{"hidden_size": 160, "hidden_act": "swiglu", "routed_scale": 2.5, "rope_theta": 1140.0, "init_std_qkv": 0.0367, "init_std_down": 0.0526, "beta1": 0.95, "weight_decay": 0.0, "lr_head": 0.00976, "max_grad_norm": 2.0, "final_lr_fraction": 0.1, "max_steps": 10233}
Below are experts of layer 6 (counted from 0) of a mixture-of-experts language model. Rows are named router (the router's row for the expert), down (a neuron's output weights, with its number) and show model dimensions 0-159. Each number is 128 + 32 x the weight over its row's rms, rounded and kept within 0 to 255. Numbers have three digits each.
After each expert's rows: a language model's description of what the expert responds to. This comes from a sample of Wikipedia text that the model never trained on.

# expert 45
router:151172123106093118098147077148158093104097132138158108102091105151133084154140159157091116133076094147099177078150143147123099136160114146143135119075188161086099099150181151186146091152110178144150182110067124172080087127145101180068152160087132147109096115118126149128132075101163152124153136172115106121100082117085109143118155102088132110178157169160077150179148159096092097112108110169183101163154102076098109063162063145098129101106077184087108082153053125134088102117139132
down0:121179147166137094103153138109166178108170153235103204143136160176177173212167171106159151095122138095124134131123132117128138095119116105106137162155098120193129124073128098106074132120182093102064139110124120139110099147110114057116103087160097131136176136160134091131099126125179130136168112164083110143171083083124120089053147158171122136169141161107109151129071125134136116127089087119158140145126127135149070203090089156120121158099068174089093123116154149139106117103149093
down1:134117118104092130096096109088083080136107134121155103157145088173134137146148124205120091106144081103206090082129179123141194148119102125170096182132140125165179141174100124129169099120123156031126151156128123109106123111085104126128202050114088102129101181170155151098175101079121118191082121110112163105183114113128101167091155176151072187190107142134089165099150094156127157135122099086155113144131127105090120124120115172124154106114096077084089107101147128149094122134089102
It responds to: Spaces and range dashes. Standalone spaces and en dashes between numbers and dates in tables, such as September 9–13, 1957–1967, 31 December 2019.

# expert 54
router:158163110112074119080172074117155120108099154175134103103116099166116099144118169172089177140123105145067125078193110172121099131160118124165134095099133121099109108154180154181146097140077158171131154081098104126090135114168112132082156160089098173108115088102081138160079089088152153101183144168067119115141097155095119140139139100123149129147165145161089156153184161093085091090125118136162106139179114113076114075157099147120107134085080219111147081180095123115118068116125182
down0:116143132141159130127177108137092126143107121140141103186196095157071121083170141146107125081206126126197074143136125122126105078058136107139114148115100114126172184127191128104186109045141103112150141121116168166089150125119101095175138057115095102177143216135143177163119140127139110149177146098154142122054182101115095162165122084176128087152112089110134146120135087122143143151127190113091160128122125169208100151142178088118139127112142089131124127121110138147113114107146194
down1:118114105131124150117080059158065144134112142125153097096152171100109113133152088152083133137066109147122111111071166075129159224170200150136104165158120093162137106097118159122064170152115167111134182088146135127134174106142120160166035135169132122182162091099156146162145135093166181136167147114103116119112180088165134124157101142197177143153127081103140121103174111058100137176155125118156131153094144118133093110122134134115150138171182129112137130146091094151175096106171188
It responds to: Opening brackets and initials. Opening parentheses and brackets after a name or title, e.g. Jason Lalla (USA), and capital letters that begin names, such as K, H, W.

# expert 30
router:176187112067096083099154063157153083111124159123178126132107127127147090143137155176106138205085104141091174129179142144095106137125109134168146112126127173092115081142175153132171123121109156190147146083075103178082118115141117150123167166081151128101112141114116103113093075095167166115177166156104087141099095180075055143137168131124104123160141148135130175180133150109114099100117136169180089182178053126113092113157107165092127114094101172109105082164126111154097115095143176
down0:100099101142202121103099182133138149114099179195143101116198134128118140117126146142090180092086074123104115179154134087154114117201090102153153148078132068122130060138176136204135158099153158100106129133064138159101079125112168145093095100126098126109116137145170144142122132159132189134138121118087127060164151112162114149158150136099097154151099135119134095134184159167132160129144101073130156176097045143132158152167196096106067093171124111079168139110149171091108141129141130
down1:158068136106169137080121176136082092116114113045149133129138156094179163098106166152116128165172128086089122130134171114088140137139072176112175116106119113111119112149150134163069214133167138148176129131116116089159104112130139117133116171095214038111174187161114130165122092159180176119124096140143134121081107105111121126082109120098123225105166096133146113129140067136084154115159159128096099123165105133095075113108167108175137077113145123088091114084119092163118108103130097
It responds to: Prepositions. Prepositions such as in, of, on, with, for and by following verbs or nouns, e.g. participate in, fans of, awarded by.

# expert 0
router:137182105098062098104146063182160078125082135154131137091074121153151132150109125173100140146081118154106172077128136159141066113160105128122138100109138166092124118160130136160133118123079213151159150077135096198086135082178100160084155162067075160082127110060143160100090082103127171109151134132091070172113099129083107140163126103114127109152139161180100180175181149088097082104140127170150114152150102111134087132140114159066126103110113159105138126137112109098135126090161185
down0:153088070131154121071153135150162153140122177104151126129161109092072127131153080155090119131128155151144122164093149133069123161057116144082108122141144160150065135095067177142140082070095151162135121117131168139084096154150131083130088138156081190110129144127151061152113121107139132107108135085116105111098119141102136162123207062109079134195154124124146035128123146114136141187130167157120157131182037145117074116155132161114178144165186109102127141099159159115126132109140069
down1:156089155098150170154123103194086106112153134107098149091071125171149106117070102142139178111190140090139121136139135153131114109192125116123099156132137132109200070189151151101140120187080116094128127171100099114112084144104102100112115114144047096134123158100159111095141104141098069110107144036112151098187108134202114146140133071148167138107159204141102192136155145135169083169096127116132139120144158151088164126124130121130121077138150125150156117190125207107113164152181109
It responds to: Digits in numbers. Single digit tokens inside numbers such as years, coordinates, percentages and scores, e.g. 195|0, 56.|5″W, 58.|0|6%.

# expert 17
router:153143136103097087112171097145172107084096142173160118114059108192145069182069143182116142159078093153134160102138143171096101126170100108150144129130145155074107086172130139190153102130106159193151183086115085171095129114184062128116140176110128158112094099081100127170118048112122143095202148124108051124146110131125105178157112095133148127125140163180090145180133185102132099107120145156146114138149087088089088103144129188104110155117114108131134134108072115134136117117144171
down0:174119083113126115124073125134125134157141153057085116172104107113102068140143153179101152196113152126120141035152166135167089120096152131181120084149157055129157115156148119086106128141185151148159176164151139121171126170132223102074145083106148131109100099107136138120154161102099113132080118096132097125129108114195127082075143177147095145153185104144149117078125117174121168141146169091166099181090148133092163149138123155163129168142184128144163137083120138176173154150080143
down1:134146147107137161150135080122157179161180083144202126079150067143139115176137153117085078161085147120082181159105162097104133168127110068093054094212124150085176126079145107122156121217160148142146132099111142159114107085094173149088133163089112105141103118117147106143081109104088114134134116115144087165187162136155071089221125096133134165164112149152133106117160149204134137108140120096089096116133121104108111154108077146134149153108172098157127132096096121081145120103147094
It responds to: Digits and -ar pieces. Digits inside years and table numbers (2014, 1968), plus name or word pieces like -ar, -er, -ur (solar, Navarro, Nerio).

# expert 11
router:147182126092079077134154084135160096120112126144138105091127126124127116142095150143139154138097141148135168089176169137126077170157104088115132110098129115084116034146165168178140077160113158157140158118098118170090087133130102158067150177097079171095096119099114113135105059087193145094161107155109120161097109149089088131187100100110152095164173183193074171144175174090070119105127139155179134165182112087110105083163108147125105134100108169119126126147115094123081099111144178
down0:115199108137135165096110115186129090129123166090097139153161125114135151110133131113128152068136114190153160148119147140110120083121162090140148058175080151159109066079127119138194064159119140174125150104134117186077112149172156035113136099141147070080177134092189097086115122095149160117100149116130131155093175165118129204195102117149152083097106132150119135118149176103128121161106114077157117097087134166090109090160164113134097122106087095138152128129121132122131198153198129
down1:127119128104142097125164182194142108137108108127194125107179099139114154086152110121103145166176072174111154174112122151120147110180117162163088098164139094125087132162163135128114151125116110141152122109060138142174174162084091099180107099143153093134158116153130089112105141125115152179118223114089201122174124093146178085135089124136135160125174112191134192129111149187164077103114102122097151089124104188145134097088147206179140136112133135182125146154147120152173178173141176
It responds to: Commas and copulas. Commas after clauses or numbers, especially census stats, plus forms of be such as was, is, were, been, being.

# expert 39
router:162169121129102104094181093169188083079074133135155146094101094127166078162100148169105148159064103165122161132178186163122107148156123097157140084107156121088098081120133112146142088141064174127157153117061096149111127118138072160119172130083138139111094072104132178151108106140117158115152099166113086164103138130114118166123127115136127093162124175203123142150173159105107124115179146188142094149146094095088078088169078175099133134130076169110113086163091054127097085116147148
down0:115117112147128156157209083088104110112119121135138155097140118085151126166173120174128140107116102112063157192116156067116144116076195132155129102033058119066179128109114157058128159104148067177155091159134128066125091113154123145068153125094146187130105157082121136109143160133117136155141080150082170165128119154120144096195132100138118154151100093152141113109157110098167110178115157141167120117146063139166118114080179097134107079136138131127121173142143176067112125116095131
down1:122157144091058120171134084149142173132130110152112106130118091097166118067091152108161128148143132094056097124146069176156130133154128154102130166100160134134120209115134108145129165177184088109144136165139124153122099103141133086111133103124089032125154204182114138129115089105173109139124141074095014128123101092095140137147156194121167101090077120155131099130130090105112089129125122058126139154142190114127141102150089155105065116097181137167156063116146134107117106113137114
It responds to: Articles and ordinals. Articles the, a, an, possessives, and ordinals like first, second, especially after of, in, for, plus table pipe separators.

# expert 37
router:167166155133091088084150099132195113104096101142140097101086109168159081165083155203066130147090119138111152104155132134100106132135108070181138099050156149128093119145138133113145126139120180167180145096144109192087123089180061137082134168079095138105124134089106126173116073101106162096170130152070098164131117140132092157163142080098122114172146193158110155163136183094105137089141130160133086140144114123107120077165068140110102119094111195105122068152088102131095115101139142
down0:140178084096107149124150109113145126081147135130085136191145137137177173121092132138164164185136107172125147161121140144151158087085131116161139108145124125145101107152110089176111112146134143147127173156102122112089136141177110137182124109131117130107182122128100138148107114158095124107126122142111044068118148098106119129212213181116074117089150131154131111170177079157065193177163089183085126174141095095097123117093169164156115113123087141216087140130073113145103180087131190
down1:090112129132140145119164131184155161089159137148129144128189099151150114118199112090147183099138097112141101162115143092178175097124154097134068087136156138143142140127140179155136095128172077117123118127157162123101070111132152119186141117096146159116119137222043153134156149219140143148149142165145177118093120144105091097139078171142137126127184143144149101066106115151095178078127184125139147102078168153090123108184149066101154074106154160075152127073132160139187112145128122
It responds to: Leading digits of years. First digit of a number, especially the 1 or 2 opening a year like 1975 or 2017, plus past-tense endings.

# expert 4
router:146153123095091092118142106153146047103123129126159104148128120121145111150109166140141170164109122138132161078173154131124086156127090106153150096108124159118099067139170188163144080158122153165156134094123118200102090106158078151081155159073083149090113094096110117172128063093156170101156118172096095132086105125073097153153130087109160123169196163151089149152147188092055096122120093183183120164170084116131098084160110171120098135075096144116136111189107127120100093113164174
down0:128140110126153125211155150112096116188091137083152139115122175152124121149104099135116139086091132120160122067135084102145161116119169074124091085139128126097122100079105155162125132108119142088115069070129156151087157148145084147117088113099147241091083088098201131092146135109176131101126095107120070145077055113144149101133174089131112115110150151151151086169095156135090089087136099121206167116104119070119115122201173140155067144152095123139141121172128149072132151125141147
down1:137152170121149165101151077143119140139116120131154117106069077179155110128116071131207169164126070102143117052157097102168108102043105114130101181102155117121101173121174093104163182107114199062157191117180184162139129106132088179131107122116124136159139081103126121183120117092155138107117102117130155130166110147095132121093107115135119109143091136088112157142080108125118075132076103110157162101114142131159124081208105158087132168111077098128169074078139117146122151185113153
It responds to: Clause-linking commas, copulas. Commas, was, is, and, as and been at clause junctures, such as a comma before a participle phrase or is after a subject.

# expert 27
router:150166101098096094111132090142183080127099122170151125089085096135140093195120162145102130182069141175128126119147151176122118150131104134161149127097150155069126102166173144155124112174095130163148120105076115169131065131116129130088163147106094151106104096100058176166105069096148185092210161161088073159127100172105074168123139125123130095148175173169092159164133191080134114121165146123189121173181103122119078065138118132124128129120086165073105146145108100093127124121115134
down0:101195171124080146140115163130117114143122151177120085159168097121098123137181092123134144145161158085163140111137086114151085076152157167155157172133118184120155093049129117135112144169120081138141132170130100150150124121037168103122127176185074111153150157131124167157153127070148203154106130142092185152140176131099157114053089124140123093083151171097141145173179084109119120189161154155098092117191128159168111134091154120150102069183115107129155194127132151139146151122107125
down1:130089140176095131087189100097082156173145171146102130110137162144181157111130111138113135119171105070149161140207108132147081132143107168175136163080065151120149096107104195118084133137093161138118115146134138158078150163202120129136064140167126137143115168133148110195145121122110123134087135149087191158093153087131055080133108111177103089140160083095165143167178105163100083097099103088128130065124150081152114131122142145074170142122104132099130112087150063151130200136110117
It responds to: Capital-letter word starts. Single capital letters or short initial pieces beginning proper names after in, of, at, such as K, S, Bel, By-z-antine.

# expert 2
router:155139167088111094079137090144168108082097134161164118104092126168132100181124134151098147151101092134081129094158139163095117148130127083135172079135130140082077100154149158210136095159117148128169154099097064176113104097222093169130122158101100140118083144124116113135083098131145138085142119175095097119125121151078070156163149061123079115189177174179072159142146167088111119113121113176132097145149124105102089089155069109073084130112107149104108063128105100116119125084169150
down0:119152135168091154093128050117103145080134145093075101138127120156112143157129095148072109120141162159160143133080158144059175175113123137131084127171099097126109092207103147103114084156130113074155102157160138121183146151100077130218165137172136078123089072130173117131113079117085138143128145133094163126142157127103163143133116127113173138092101133109126118153125175100150157028136099101089181099157127071155177115111192108106145200129145096080164146154155117159086119165123105
down1:076164149153134041151113097108151125151119117116124124144112122113146158129146163145066119130118138062119184098074083152141097178133230139105112133115171096116131153088126136121157100077178105157107129093091152103061191139106141133128110103140128150121083145052087142140116163122131087144123047088122065070098095165144169083132124082152140116120122131128135125134033093105167074129081096131139056168142123145104148150140125073133099096132129149101127158110084081084133132151102118
It responds to: Section headings, biography verbs. Wikipedia heading markers == and heading words like Works, Notes, plus biography and awards verbs such as died, released, published, wrote.

# expert 62
router:156183101108114114112152115177205074086113125162186140074125089170157078182107176157096148178047124163134172143151158150102094154126104133140135079091176120086107096128146151142112108160087109122136133116066106150077106127146098188120164143102112144126090111095113153113120057105137148102184123163083083120147084139081100152142117084089137107164161199175104132132145176099129145125162113210139094152141105093098129094181114124125092118107082153073128118164115096136078128106116148
down0:141068137175077150188159125121114151076185118167133152120133166145153079180121068104150185117139092082111138152129102139145116085146125140098126109163101079113098124170106038149113123144092104112160133136145082137154071084125218107129092120106152125166115156164142154089118134193120103076166130157134108079104097196109089076115111120112163159113180119175107062120087164150171145129097104105203130117095089122181125074132099130146133112170086152130104144152191132118123120125113096
down1:127108094138151148128114148129135129119116084134151162138176103123133151146116135197107197130118111126164247147182129166100135094092109139128181103168105137068158093111172100105067118143121102081085119116096152125121157143100093143125134121204133105104089120052125074107107117162164110145080207121157150120122125148127143103160072151145141109171100132175101085108061158083136130100186127172094125093146086155143142066178140111149127176084109107132049126141164114111091144105166143
It responds to: Dates and score digits. Digits inside dates and terms of office like 2024, month names such as March and October, score hyphens, and numeric table pipes.

# expert 41
router:127158126082103110121157096149210105089063121162115134090101104139143100134116149163111140160096106159120167081154113161119101113138116136120148127100142167066113085147130157183146126128088171188174153098107083153085107123182089120122141165095130142124100109057063169155120095077165161124154136138103025171137095116119103147143147105099124130152149134164096138132171192060112092109190133209161096148168102082078110145152103138119086123079115134090095132159093110099140115069136152
down0:141097047073168128160132197153112146115152124160121109083144145131126141145131089131132134128076100121104134195111114119153056177195132064078166136150120107179141163146098125125132131127062172143148105098157092117136155131122195128091162120151093143135079130130109160143096155113159129082105104047114118145123112169167128126100146093098126169094128124122142112074100166077140180164067143143083111098179167132136086116073140195125096078051129155158071140137134174168142143152111154
down1:120136081108172144145129142169090088134151129147137127126108078163116145080122210162161099213146175098175153088154146095089107110135152146115105115159180160099106115120150184134118121197106206128156134173128131035188117059164107150136171123128102126112134157113097121111094128093114153130105142126087115097168129175144196108136151155140131156161120100121116142114179130096087077150135115173134117113141210148108085092111176159168096161126163117146147156146178086130035144126125128
It responds to: Year digits and tables. Last digits of years and scores in tables (2019, 2–2), the m in JSmol, war, –present, and table divider rows.